{
  "norm_place": "pre",
  "optimizer": "soap_variant",
  "learning_rate": 0.00252,
  "decay_shape": "linear"
}
Below are experts of layer 4 (counted from 0) of a mixture-of-experts language model. Rows are named router (the router's row for the expert), gate (a neuron's input weights, with its number), up (a neuron's input weights, with its number), down (a neuron's output weights, with its number) and show model dimensions 144-191. Each number is 128 + 32 x the weight over its row's rms, rounded and kept within 0 to 255. Numbers have three digits each.
Before each expert's rows: a language model's description of what the expert responds to. This comes from a sample of Wikipedia text that the model never trained on.

# expert 24
Final word pieces of foreign names and Latinate terms, such as -ia, -nia, -idae, -ra, -in in names like Naxos, Israel.
router:174116107096060083141131072114131127131087170136153098153167104180173104143168102160131165132084086131073080137116043168173133155089108147109144
gate0:126108190100119081162074072118126098127172164166150131196174108170150147114149100103138082145058138130088094189132134117169162118175134133103174
up0:060164089132199121142083093181113065112170141116141136111130093167102123114147134125078136087135105132179079140195135110145145097062134138137067
down0:122127117158142196090209077145111099140175103097131069136166076141086176095138110139120147167129102115159128159104133160165107102187122162158171
gate1:102148135092149157144121108114151125154182114073116150140100150180120163144092142124104125096061143150140116152120130113081126149105153138158211
up1:097166154132201148128157105127136103147164167103127129095148090173185103211122117183117109214134155099125115099146134110160119136075116127104158
down1:129112159154171137110131132109093144122130073111118155161152157057157110114130147148125109138134166160178042139123108132123077150097125151139176
gate2:084094073093164148232177111115161117164085073133141135143117072105154113118143104115143094099133129153102107158122139081160138158102116115127104
up2:045141129108099114182151124153172154117127113068134148137120129151139162085133104165100120156107133140078111162167117120122105132161159098139198
down2:126102108143147173119142090163071123133147164125085111125079164127096113175132138167110152083112160112131107202147101138109140107155150170070114
gate3:216119153203107141165148149127123150056127060146171084199130099144087083109143157116187157152090155171107080103124160110152104147128150115137150
up3:134100094124108143066092175069089111136083048175117145069110140107094113084136112208105105082104113084169071172095104129132098186104117071122138
down3:150127174126097047075142159107125139118165118085145124099091090160093117161158114124083153084111116076184159157129096231113119095094110158153186
gate4:124133073055126125155143169103086096176137161091123117126108103190154086156178158159097171106094166128081079135089182174132072165091117135187136
up4:068167150109101145055119145129206134145138139157122132123119136148131143126095130140075133121134105103100101166142155097164163120173102141177069
down4:156167166099128155101138189112126167115153143096133171128116095123129135169147156132122152090085149112080130133132126173140153129197125135136132
gate5:139129125103071140101151137107140048135123112168112117148094147126133153164131112150169139111097125181114063148171126214071163065147147076141160
up5:125190110121156141135132099093107142132116158133110100176064042121110130113086176086067097123140158174179113103073165117172077134095097142123118
down5:182095157114131113137152053150122151069149107104085118137092108051151113112100168116158147115078139135084091089098135091134174093153115107102163
gate6:173124124116127152109077139127096147120140128141098163131152100109146097114163170102102064112127065154105198154129102166191055122187095141121180
up6:151087115169097109059148156157085105096095125137124093081149111111144145208184214172112098139095159148118171150164179149087100184155155161177078
down6:192129154125152134070133150091177093166137123139108121166126102150129127098100097144135177133144089152098174140097166111084118112079140120142090
gate7:139099109107094135130118086085106088124166103098196091108099148057075122108127088120122091127123150171104122146124145101166157154156131123131171
up7:143184206139136195110123159139132177105122099154103113158109109144121152123115165160082184057113126166120166093081166169090111057153085162142125
down7:151181140114085146170125122106171133091180113096119103137103116131063149073185105121135141120081117114134092128142078153084097089126130117094130
gate8:135099169159104129172153102137143157178150140161225109135078161119088141178136098085116115096123143149131111128167097083114122134132155142198151
up8:137111105156102180136103197093126140123160160078127207133149086140117156116139119147122204110178140124159105136168169109132166101099101146121199
down8:115124127060126097098096196111183155130121071110117112200058154106121107154052128128181152127166128197113093125067078161118105110091114090126112
gate9:104118131090108157179123160156120208022139111177127144126105118153089152133155103171160131159116133159186115142163120122112175139096124161144098
up9:109089123166134072044098110161127151126093125109134120086133154167136167137114119195154137081136201138078172088150047138161120135167134151118130
down9:089128119173129141075074087090064142156120149104104163086188090160130138078117128117153111092144173112151101163111098201121138090157185115118101
gate10:109118134152076098116132157101069084150135201165097094119212136071087163156124113119171190174163110100108071116131188110153124117126113102138068
up10:145172154109158152107074102088140151174114128155110135139100171125160119135146132065127110164081133099152098056089167118130186133148176158085104
down10:097119126134092167128168165163155134146127170092117137112116152160093136101168148144153159169109124153097120148173214141134114116114103138104133
gate11:135096181140116127178074127124164116164147146100105116140091149136145109132127104177142127112140160147135112139137086155187187095158096147096128
up11:129117076109110162195086165157162118096152125066095157070162171155103133116136131127094176156109077079151151126164158150127131063122121128187140
down11:142144149126157080164153197111085191139048048100081122145162164117142179130150126150137106101176098148133159129129137133130172139103092130128080
gate12:177166111169114103119129143147104119065145169138120124079139123146160121059078136121072123144116146049142125120121131137201122172107099053092133
up12:096105161124163144166120116163144154152144119133171058070161131047100193101105110143123146072107110121128156159074123139076096136165156088158193
down12:164102109106137189110131129126171145149148148191116124124132129074109185132132078108078089111137148121199049039121158080144083106105109109055180
gate13:108179135067127117208087065122119111132150105089136177145173113176126088140172120144183173111113122111140139129138118133138039099161126131104085
up13:134101147172123111067091160170084109124126067089127139125125165178167102167132177132091118118147076140159151088118135141124064121093174171142093
down13:192201101120122076089171121110123120101146135137059094130075127122150159138101166119143074159121122170123145131159141128144162100153114154123133
gate14:124127128159126126151141100118153155174132109142147164186123127100200085157077095135120145142152102180135143084177101110124142177115116157107123
up14:186110108152149112068146135141086144106102176157149114143195168121192125119126114110142139162089113154116143112153090131214127137100147173115149
down14:131135104148150125085116110139078125131099130063077114140144112092113123113133140105164101136192155116138109145186107164105200171149114085134130
gate15:088167120076108111128114097097091101193157180149075148083146121139106150095130111170150194127059127156166141098129163118098149137063079140140185
up15:080104162155083157089133137113190167147178098134089149143113155107060096136141148146154149093099125128086083092164176132182131114169139176111129
down15:154126077109117113169134089133166129130132114148133134157153110112155155180161117089146095123146137107128089128178125162155153091126145056137186
gate16:147158122121102177136163103130108121128163127173123101146104040140132079083121146203125115129128082117131077103180087146145094110107138157183165
up16:185156172132142146119168137148105163074130059104152193164162123074149097195165165095147062106113202140119102146123129153163110104168145079125105
down16:102120172143137165137139174143082108168170089086112099214116118174120151134167159171120122088124166100131092156140137153109123141133139181134160
gate17:147111123067107139099158152144147145116152109183163162130074117128116112112088154125147148165164124125149116092114164149131133161112147161159126
up17:102152177160156101126179106217191209103157133116138127137143167130129107201124154125128155122135147151091132131138145140075088138161115097129107
down17:114141127173142153163147174103133097120103174109165117133122104155122114130101141152096128158154152185126139140124050155118057084183133158064156
gate18:063108188086142132142160076140080094077167110120183114077144107128163080123125137152149158108144138133162145111086167082063134134112071180157124
up18:120140154155075169131185142147151113119083108145219159165100141065120073122136136117112167136154179135120116108172176111133151179111134101144131
down18:055104163138110112099038156081075113112143093110118156111131119132099181154091162155121134118098129171156126136143133125137158171138130115091151
gate19:130156108144082184077082120121097149119067109105156126137108131095146136146165102108099090111127169104117109142111125071214135127124180120179107
up19:113195173105167078130109140153178086156143169138102071096138074147156123159178144138111186181101114152100182133172104156156146112153137132161136
down19:090108124112191108056100113085148179040113128033073104098094103117117186113170118129123103115151076157171126135116151152152141115151112183120152
gate20:182077129127133101144128167113100145167070120055133154176189158127089087123127182100080178088168063093055120115139129089110135145105163140123095
up20:038143153158096103117117112164192156116123075154134096052099161162121088105108138128165122120094141155113105098084204090117158191112138105098101
down20:094119082157136094101040096142141187189116161190126135086132147128136148138145122177126150132093148193194048186103145137153134135201138124120081
gate21:145134190117084142165112125104110111135160120126126128174118155163160136138129128154128171058130179075104146128136167076143158136127190106152134
up21:101137150134039074136145086150127125130133146147079148091111112063107137108177159177077126107115157138148165180123160181099190134151117139188143
down21:167152145123192132172122130095153132123122147103117077063153098127057127119114172135093139122097141127130127095160117163160177133142131187091089
gate22:167129124113113131118096144137098125161133124146154101170132126142091107154168148112148109111169170103088114124124106128169124224094149140157101
up22:151101132101128135131072132180106171158115096088112133124177124131125148138185103125150098100153108188102147131102121194185104119108109146108119
down22:147132120105114174157076166104115104186126105119120151178185115178122093154101087146127109135091075172082120130102123086159175112102086116086141
gate23:158147097164157177143133107103081124079086128116152144179113122122132103181117127101193150103095139086139091114124157154188168125102157153143168
up23:088173141161074031118091125124141085115122114113124146113142161140167136157146172219149118127116100152140145114118121124109094138130124073107131
down23:135087112121091132122112178140145095108156094158110138102085127066125138097021141083102118149152157122152127069141153140085158125117145104148190
gate24:120153212109121141116113175071125142143126131099124137121093080154186171100120120116122143141109118187092112149139132115090145135133197085139160
up24:161234154175064160111116138148127126134180152120112122088069123149115159132084133127088143146132111136109120121118117142165127116058130046121119
down24:115101134132179151141162128117139093115143141113096125146147091089155166101143119134142120150142157125150081101141185103078123097110152127110122
gate25:129085154189123144118123066158157096103108141070112095125135112172124122088187166058097080129125066103112091119136129151110131085178128137098120
up25:127164188081173145140188088119107168175109109103126097159128154121165093096166083073088149149142178114108060105121158120061111144108134128116118
down25:157105132206143178119107119195129079134154138151137113168138170138066124180152129146102119117145160091103174111148148147139182110107131190105064
gate26:112120139168086068131166165126107127195163120180116080143100139129117134069096092124118111143176175121142056133115100087133139116155103130078125
up26:140097185092089150115082117168167139124188117123160107069102146112090141148154184123142089119077114121189129117099180203109083107132126120055118
down26:165105087172081127127109076098152128149071095176115108134165050167141123112147163106118121145110126161115129127131176099128085136129082159144137
gate27:142150119129121120181116101129133138153112100066110152106176093104155152175119209086064088079131148082132153168140068098127157143097164083093133
up27:191100106142110136194122197168141096103090064143142138145135146179140144167098139127130147066133132095173153120101136182143111132105119135138173
down27:100174146085063169188033044105184182070089141129167140162112150171080132095214141101142136213111100130098073106171157133109169121066134109134093
gate28:106105129113119103165148119160166129102088112113245145153148125146128141102142162138134205122177138118124107127135110143109157190183113107137081
up28:077167122059210159080138129125141142115114101156159111154124157108119157097150132129182137119168147165179134064103098128208143123132084105134110
down28:124158149120099103148146170079125145104144054169169154124122114120105136116116067077114175133183112138131114082081097168145159140073130141110171

# expert 55
Verbs and modals after a person or group subject in narrative or commentary, such as notes, wrote, had, would, names.
router:201120106128162108066141093130133180083136100133144119166125172134167130135110127129101114148163111176189178123132148100142121086126163130166130
gate0:184067223115031155117117126120135100067131104177174119093140096178152131161102101097073118176087152126128101183122111152141111149131122139153115
up0:181089174099143172156070182146118132141102125137161137080122147159116099116145195092162169099094140149174154086099111074185162068105096142162143
down0:179132133137171150120145110048195147152167086122155129183134078148108117144145049200106121142123112114137128152097153146194142124141128130132116
gate1:154105104145122102113105108106165138088097129139148076067101146082054148106088118119082125087124149123115199137157107124102176109144126154106129
up1:096164107155129133156138134152077131109078123131104138145106103143082130119133081172113105186143128164077117107153053155082102146137115131139081
down1:115152162130176116117088085124078131114082137121102144137115098148078101098131161110133159167156067133080076106138149129101050136077092119138095
gate2:153145066179131104135172130168202128173086120139113126168114172084171138147058108068154118147137129162185154153062120230125105137092107179182065
up2:133128135114153166117139120131101154108147085140088087146142095222125113117146126130166127125119127085111157144205175181121129186163068108163140
down2:146155143138129161132085080126121182154108157086165055202101124135165142118205147116119190093138123099091132163116159166133113098163118156082127
gate3:173157146132084144115126111076078081092108187137092162173180113128141089151109156134149120125139112185114118122186156195118136150091113154098100
up3:168137146121109117119066103151141138130154121176117113111135133135168075145113134123094154046115065113141081095135082014131134151094182100111133
down3:068150157091094114067174111127156062066145117157149101154157129074125132122131079130133116182101180158148213093156120125151108106111089167127171
gate4:133131076099148147198065185158102120132170133117153113128119126096163087131086179178086181121150143098172117118080163075111062038124122136081092
up4:108132139098104190105127202073125135121112115105111219105167137207122148105084090093114078145122098174143140184156152131160133102160164117128167
down4:110143115157055097119126131110145125109040191147127163110130134171096087103103141121104057190088108083138107129150117091149127111123170087198117
gate5:147122150109090117112129090165094154139115167140103157127117087164123143101131082125179108138067111150096149114153135170130122108178142131114116
up5:086108074094148129075112154137137133121130164178128100119094165094098112202087105114097112099122134143166110128120152115138099105138105187183116
down5:142052134071115076088113087148184144111126190123082109183120127105153200181125133073096184162068112146116116095124065095136255158177110172125164
gate6:178124111153192138119165109095133096176091005133145165131122144103136144185102160083128053088096095206152126151140095123129094168119115188144127
up6:107112152218118122151169129078139087095132180071169145087116123158140096187167148154135110160177094081095158141144083163113149062120115156109131
down6:102099183134079156105147117148112112152141120127108163140165154129136094119090079170136140118103085104108138109107112017115127149148086137182135
gate7:130133149095095129162115101102119098164150139163162132135151189102085174164115101117110107134158171148171116149100126122119165102145117134146146
up7:096139124104173134177143185173134130102088159135073132151133139131114115085093140183144146147156100132068151087138102163129154049158109116132137
down7:173167177086163062164132169100121122141137101109099123116131113155143121149151123165145096173111147076112184128196149122182134147167148074195134
gate8:159134116154117148128155057112174165147123069161133116156147215121121099144089142100131072181132138122102141148147112109108090177125138143194113
up8:074159169113139096172146109161157159115128106118139162145140115124082109092100151137121160141140113163213145129117170099092175172102165110131157
down8:124161074089134137185157115104179079161154082140098121183125110189162149180108157113193139049097149190049107098073085171112130122117141131047116
gate9:109129147090101099160192182116116091116158103161143140185128077185176125106112099088158145158151129122167113129147163061099118155181090117142085
up9:133167107161077107169118132170132160180115091107122200095138156076072130158100080093176132096135092153116124117100142105077146168111152132094073
down9:133108142197171165112093086153095154161113119075111102161165172133103131082175113102109158116093118143156207164082103162136123155144164146063134
gate10:129140163115126153139140182122151138173145153123119121111170149145152163138124088122089129168157117157137127151128198196171135123139142158176109
up10:098119133154139118135112068143135159197098161115125128149100098164109134070109108132139158155105123141142153020086083128116157123113140159107126
down10:128131106112100107164086105189119144101174166102084094145124152124107114157122114103146121131161136112121125131164134141165146147124117037121054
gate11:119153153159140145156189151119120107125138157064173139124186164138148139188075137174109144140164094134131179113158088114163140086123080047132052
up11:181145078091150115139109135107151113146144136147127067109149095147046103123108139111200157182170098158123121122130083098136137060129120138113095
down11:105116104150122133171135126130159122147129129137139072147108096128127083126106077123154121100173116225157149135165144117134130162103083123100131
gate12:161124093163180147076139078139115126104114171148113160093119159127180117138075151115087121125078152125133172098119161109111114164108134053115087
up12:134060158137114149145131130105100169124185097127107109158164135116127177180141102128090153110115105165135162113089152171169122116150111181090153
down12:141044111116118102101092121123140097141149195155128102113155136113118134145086127071138169074171166149184142116113109143063089122091143157096209
gate13:110188164143179168123136143154165157104148113123116121121102145073070174164123188166126065133099160145114185066140159115145120101142178129124089
up13:121171137186101089127147179138150068114122133069163113074164138179152120150145140180083108152139117094164047172127125117141119117097140105153097
down13:115131118158119121140139108162128141142100124069126136115105087086122144139144120113111128117205076109106152142145139181121148147082115116170098
gate14:152100132168133150150139075123129152151103135122109115095175089123137087140161074113138136123123109159117092214113121106133128077117155126154154
up14:123152086122139113127121108095090111101114134172161081138128128125154129095200036067164119112131123152125108114128095143135110065165108140201180
down14:120198118172133114077133095146183174137129169098104165133186142098112108128117092142107140178172099097091143123173100060113136165107137106113097
gate15:091077093161165100091153165077064122159071176172129130091146100090112164100076138130139131144105101149135165150144164150124187121123113142123138
up15:072110130173076123101178045106163126123177118123161093111123181198146086125194124096156121087158109133110056119162077132092130087120158129075102
down15:188159093115129194145102131144147117095151107094153137124121108201185135145129079113106170076153076147080083103137116125131179112112175101065175
gate16:165157104126191090130126116139177179126193135104143078051105100186180130137182160136103168126129070105101087101155086120135122113090137183158196
up16:136141166101156128180148114100120087117137117160136185131167134108040170196105132123144159168100170134136160150160156156104146154125123123158118
down16:082110139122098171120142073141133149148210114087141113129144169165165109098117154162101192143137108142100129114065156119144069131121149154196177
gate17:206126036070109154116181131094116150143217159128176114170116099107155139115148100163081106194127141114125089113165144164214144153114084098133120
up17:159113089129139168149141141169096177171132112146122172146147118148170100160121160107158155134116131145150128081155047114119118154116109151107094
down17:201120065176143162158154085126125106115084170158100132152120121163153121175087160165165201087183116190130128127079125103191116159096122164064139
gate18:150160155114125130029109067121169097139174074162091096164111174103117183139093143131148108158136135152119135136058092096084141140132122175195110
up18:085117140065120129123133150179135134112153089121145097167123135056119115131109154130155124072137148132138131180125168092107114147116119078117087
down18:099110094142131139114115081117112106115131143111111089083143153162074155157169135156091108086130102166123124191100105153154086199134121204113156
gate19:140075160169052107139096131154078127142114062090137107180140173130089148104156109036120114151109158126175158144124113127193125118103152128150119
up19:063137160108152158123134105089110088176167167150137129145113084102176169131159105090177102113120161135121145118170075106118159145141155118080100
down19:094116113126142134101155107125167133080167067131161170130099155167143150151116092117113134152148121148209103167137127101113134152133112116123059
gate20:137119113190125122125149094146132132125110186109094145163163133091094117158140112082114182118130144131139051143103113142102114098170180133161127
up20:115155119132131104127180154176172122098127101123141127143162136102061127138128137124134150206165125129067135111149098119111155153116124129043153
down20:180094090190147125105185134133081116077126163085166146149102133117139138140137128106131176137139202147115052174136188077095089133140121149137146
gate21:116070126143155110170118145148116076170122154102134200178151110114101130088143107102147148121184140136150085098112165077156159163120141160166094
up21:108170177144155140095138107090130098133120107147094144090077091122072142152117116100120167114099133096107169120145143180135131105145106138117160
down21:121147117111109130112119059132122177113144161135113111111130090140128138147059124151134119105149179105143137121135101179102108093171090158132105
gate22:193126118099127149120167158137160081133115082091123130161109197162122117140075152140171073114180153113134086079108091169107094128113205155155114
up22:174136082122124084062123171189123095099087134103150109065134087114122126096161113097142126118108140134112108147117198173148131164126116201179146
down22:150134065141189222133133104163136088195164155110080126098129148107089134151107130091143127098131186118105093096124169162165131092113116165160171
gate23:139112123101167130146166101180094103121157161131096094152100100142107161140105099155114168166155138087152077105134196216212120080137149158103124
up23:167130118134168094122064164106073132085087109153120147200111147180151113126135109115175160060100117136087156106112088085136122119129082062150207
down23:132109079179098157162149127163113210131094139177136065085102081130161139157114107134151160115136174088104110137147110185120135100146144147072093
gate24:139108138075088170148084155128142137185157149104146124155110136138200160123149095136051115118126113191106115134140105076139119108156126048102147
up24:098185090118129144136094132127121120118151154147133166097102113122113099143112126124085067156178109154154152069095170119176139190125153137108150
down24:143106116103144112110134084057088114093154131151101126127176125087066157161075146138138124145151169067197110134108119128079129164111072135076128
gate25:072141144124172174109045088094087121130150117128121096127124173152121126113126109073126132128164068059099163129103191129153075108141158092135119
up25:112105158144135165121153087167105104183120083078102134177114102119110157114084104144114166129141132125135132140143141167098141139136191137162134
down25:099074070155178144107112134117110103085194158127066164153161139149096128092112131123161060137115095125119132107134166132150134128116101180111121
gate26:080117130125130113116146210134159113152124120139070086159094114123058126174119126144138140119127163096100093096120148102100146113094112087091112
up26:093088157137156099103111190135171141139149087107102057066121100147132089152148174111155106157110169154133122142090180161112100093112101122106104
down26:167122065131156093062100150109095114109130126132154138044104157101108148115098112104102118117153126113146133157069133150115027144090095141130091
gate27:087154132203131156142084093144129092045154111152126096207135203117060116191079143088118100156197212163160103066126058077153146142102127083121110
up27:165093119151213128130097109109119107129142119162149189251121103117099114172113114133147086041128175132154147097111204101093114099122174149134162
down27:126099207097104097156086132122114166072095125136096134168120105123106149124136139127120140139145166128115113124098076107164148144077117149145079
gate28:073097107209065114178194043116147203155095072126167133162118123091104128126167084189109121130096145050164137108121095146131152087114132132141131
up28:137099056179184170138144085109140148143138112125094124185116214106130142116129189138132145154143097152165078051172113105117140189147114115110105
down28:159142157100084123160131131142111127062083082089128100058155098107145136144059105149135125085143154137174118140052076163163141067109113160110125

# expert 40
Closing pieces of place names, surnames and taxon names before a comma or pipe, as in Aberyst-wy-th, Jedinst-vo, -ington, -borg.
router:180133141079149104119104118136094179122105191126149167142156099109149157097182108157150173171104116116124061161099113150126143119095106190096139
gate0:162053097071135186136112144088110111134120139098122128120126148098183154146107127144109146159154179162161134137088153118156110178116128163109079
up0:113114140146161100118137123153117099115144187163156085119108151200098164119126126108156125083113119137159128117098113167197123119089157170171086
down0:154128147184094136106158126111099099127181142091161137101156167127132125162118156150079111100147111159111105138106140156131115110158161066153177
gate1:133119109108129107119085112141066129167145197132156183130032102081125151129114097152133143161119104109148149200126199166139166084133124145124128
up1:127140093150094154082084191185059124166119148192069141148103137138172118161119151185146102227138107123118177110122148116029124082098134171143160
down1:137093088195211165144114109132095132110138152066048150138124156073128101153135095123104167126147179157154090102122131143152044169160154150066156
gate2:074091110134179120139131111168138195183158119137083079119160167135105101172137148134155168140146107120154142122170047195110178169137166152185103
up2:128128092101137112160120145138136134161161112068138126085100088064074125049173167196121148108099125117154149114166170139200079163148143125123109
down2:110130132125140166115077112068114145145145110172132127117141084108083143185119116133134129050108211099155106088138126118162125088154115116110108
gate3:158134173158125115197104179115099122090154123086150168166150156118128097106136136136187142191117176114074094181147122196076153090135171150138134
up3:108103141083137143149155138167164190146062121102140159093155120137166128108095155153113162105124105112132125176129145126110093150141111089118100
down3:152104138112116096079106120148105165153134136144129142070145132102161143143084121099110157135122132144156158153113119172060162100176156158152109
gate4:151149098106158184131133176138092135118136170187165152119131098093099110142099095166165151083081152077100090155066154109109135091172135136126104
up4:153086084152117163084169127073193134079130086092136182138174113064134087140127122105115186105134117155096156072193151144106166133144108085111109
down4:132113122159118131146133146106057136138124151157174090106138115064121132136113184135134118080105172175125079162121196149142139218131166165151118
gate5:144122151083167132128075112112146100149077137145101145103092145074118162132120112190197118096099091110182099164142093180078142083123157123098177
up5:143105084164124094109153169092183136174084125119174136113100152146125121101099171115073131117131183146203139111131138136145081150111120081191086
down5:060138159062111108155167115106093168130143132134101126167124157112153104133077106129120117128076129157122134097096127147156166161155143104136163
gate6:147137178101193100098144107087074134158104133109133109141170198141194110159132099083102132101176155110153107171149138136135124153103103068120097
up6:113091144152126135121129146096141150156130149103121130077149132155173173147198116106110152117183085114137166138116106197180139072154112194146131
down6:122150172131118110104078129107075129125145219066164105139114123145126101117126094121095063149135054117145097117117150077157094149158081143163153
gate7:178115098114108168119124096122143120167143160094091149174099130074108133109176105107143168119160117117224120146160115150126129160181136124176099
up7:135108131146155130070127128145149151177150141211139132104096147173148086095083122167159151075179122139093168132090139177110131096143086142106137
down7:154079190135177128098212124106107121097151101170157111133092096128096120065142124123145165144214131127067127148125124165167099113150138069121116
gate8:102081202131128152099189140109112124188129147111171057181119155181114101180134100161150061174117172099111100161115099145125139118149090090180139
up8:121112190154150105093149130159125081156162113151136162122184097094113124120145170196150181147175152160160102132114129112073121140094107095129163
down8:107139034120091103118095051193154124132125135130137096146121194155172169147098081166122106142056140163150141132108146135113125138109134119138150
gate9:095148152098110135121111120174127138117157117156153106182127105174174131097104116166093130133094133115185093137122101095139181082059151110164096
up9:158122088144123100096115117126111112131130090093169095147152122100100069148147110133180088115156173102131109059055074166152131123132133127199125
down9:124134140144126081201107076123161143096162130098123126114155082120112098107127113082109157102166168103131180196128116125158176138122209181123106
gate10:144193187127133112122090108070040136163152121125111136128184092159144165103132103161123094114194133138140133096144189179169157156112132162152118
up10:161119123029043121156169121106130157144102167212115138145097167142120106107103129135136070130083105092114059123077062096138133139089143155158110
down10:094118136179022150120175151165133126096169152152112142165151158142162099180114121093175106124122128113092121112149120114107177088087115101119119
gate11:169144123146148133180139117116119102102135169090129105099085131135187122091114136131156132164134090164130172097125092120147112126130067118126098
up11:140108098112129160154155155163165148179055119123168095105094150148130098104123089114123165118085147131139106155095131090184166085100150176102112
down11:131144139158137121122140165079086075115119077142168130072121101144136029114114113072171147128110127165057120159133123147146142123093109171161143
gate12:143186112184137145052100066153106129140109144147093124092166072128122111110127103150115096162081135101189143094110147085181143157083108136178179
up12:121176157190105163111053149121123144071157122096147053126208092103177145117110124105129131109112075141170143121152153116079057163115140130135194
down12:121116131124131152120121134131131137180101124192193184180140107086087112166108105128108088084109141177152110111133105154140112101114111196105177
gate13:078151180134055149128133147117163169154136174172036167166133105176160084178171132116115119151134163175104131128140097074105178115088120122094130
up13:149124101147119137105084161145125172132117092058031061086143140155145129144145123181100123128147109197128098156175104148133116145059142183184050
down13:160191113033086105132154096108099124145112092161138149120096115156139093168121160140189080163144091161126134116120133125122080095114216090093165
gate14:171162137154121100142135063063122173128127123131165158077147040082151078133103070209198133089152099169123098098156127061089130129104117149124115
up14:110106131092115138093141069110116127083096131102142105110174154113210079128131098123149137147104100185136168119201098161160143156097152171121210
down14:175108169134116094140107128149136110096094130110088173122134161167118105145104158093107129187118167153070147064177129110127229134134087127134083
gate15:108100195165119170118108156158103108130139166079135091104110103135156153161106131137107114140066128174174098178153158141128106099110072149129116
up15:128151145155083182128150105139133083119159128150125084151137163186083171161153117146170106099096178134148145093227111141142130069110156088133140
down15:113157067152138122155143114172158084140152154095142200138183154133112072159135135109137103127140093132073082104186104095138084121082150118167129
gate16:172142120118162174110126114148121216140126128153178093146064178128139125086152145129145138136149098108130049128164098069143111099150152231151124
up16:095155116113132112148152089120085111123137171126150137119168147065086101123156126144148162126119102103094100124148212094076102120102134149114170
down16:105078123103092126150160128147132149096187107133159158198134112164167170118069139135104162125112099120167108173130132151130140145134161097159124
gate17:174150120113083181091208086159156171117171161121161159162132157118090160101117157157105137173090168157119104124132202146147122117123130082093108
up17:138121181105101131107175160173165171112159092118139136077159104159186169142162086129157088163162106133093108107176134140118138148171084124100135
down17:114090095129148136180131167094130097107077097171091199153160160141183103118119117111138107126168139172168160169128127117197163152163150126102136
gate18:151109141086072072133133064147146109167113166082117191165155130096135139136140124123109148156166154117100145067101117084123123108117144163095201
up18:070179145143101145095118157155124099106108143117142147190187106089136108113189103151096145097137141114127149182102147172159126115099162068113072
down18:063125202152112125087102113125082146071122153112102142147124113192108143160132133158092107063157156117123153134116069145141157180093163102106109
gate19:072149104164104083118126107097153137101123078132158138139119118097116121123145115111089134116139155104214054132080128123198120130187104142095170
up19:095121156105213129189108191148156086109100143169119131125101127103167142104187168128122159151141111187054089155135096131131093169156124149121161
down19:095177131148112128069147164138164122097147112087139117114107156088132149113144096112126101162128109147156088154100108124163162139139106060173132
gate20:132139110139158106111115121151096092097094153112087134113147126155140129119098152154148156106128143149100060170103088146048070084158160099148139
up20:094071113120152138150143143177189124154148040170095104079168092153103144078175133102164156141128100099093164155154116121080126115123136154114093
down20:142130078106132165097078103122119112084115141125078106190109122118050144045164122111129161131069154153183210150113086111138116128125090117123100
gate21:116094152128110173072134147093139080111116207126085154176155103131158184124201095140142138097145153088153089099144080073130131152128169112180139
up21:084162110194155124111158135149171118115137153134107172087127083101073103104170135103087140125167143100117093172159127111100168114125102100133094
down21:169106095163121105117142128130099174133095107126108136113139068078067150134149119105102103082138205111137093105154041125134148116144079143122091
gate22:144045117138089092182088141088168111138123122128142143165170106096137105147145088096170113104148131151115082100118120125100106137094138140154123
up22:080133033086098064115138176214152108102121078133091125122093139167056096088159132090142117074143110117146151141114118145116083175090107165131100
down22:154062116079117123145083144099191151164118108156084121217208105165090099208100101114149138126130116137104087083165115080165123137109117077111154
gate23:127121107110144106148109154132121140117111133145097107108126142181137098150128143076106132146127120126081086082056111188123167102143113151113176
up23:111155132128070117127151200125165113162119131128181128161124206137157127123103172159155179193106058175075167119114093136124104108074131091078137
down23:095137101116109116161116171126100128114147186143150110143140191138132170142094157123147082138162223084146099137161082223103100108148161144148105
gate24:129113144116130113150114168067160113133129119163143113157050106165145158081198110102095080121060137133130178127133097117135135115128089044076113
up24:129186099147152100099070162091149097147159133162115133119116117175126117125131130094130123171163200155125079141131116131171128089118155094122165
down24:149058107141168091093185104129132123110111139163099110134113125071112131188099159088169095143130119080177052103120134095136133128090164076095119
gate25:087079118185132139185119121148106108152149120075123115103123165131118119103137156149082129155121088094115056140140161107133132122112141110116056
up25:156148189191067063110145126153071151134122147115106154116137135095212121140128104146132144118141117141135129062144101163078139129109140157131104
down25:070083119094147171121139123177139170155211127157125197097159141150115081086086117142139097126068092144127092152136149144152180154133109174130158
gate26:142083134096183163148133123117150165105137125171062164135126113109069161141064133103169152112198142132181142128144198124101106103188107077093128
up26:086162150102106174117126139124197180178222162170124097155121072160081125107175157115119096123116121134119105115109195115134132089080148053099155
down26:136110123119092137115144114116126093105127150148079115072114109073058138109122149152145100155175134121095134079115100122090107138116131176098119
gate27:165109127121061105126129165166151177102086118133130158134192181073125123180077090180143134081144134139190127153120111218071176166143163103161110
up27:114085156089174126133112080128143141120110116148131168147156108086124105165124133135130104171136193190144157145181171153136144160080137142154152
down27:093106122135161110180134111111125120122100158094138186119160109168097129108169156104115128186178151117161191158143169075135106206099098120068131
gate28:081118104101065190159128122157118112117104077145133116078150194161085147154180121137121131107173133100141148120070132119157111141105064146100094
up28:161094105150163157129139176120165186134053073178127147151101112163160158094166203094140145176134107186135158126134135128140122157192130142137139
down28:124158117124157154122097114079052138088143067087185096133118094166162113083070124145077118139136140123111033137103128128173121137121091177116162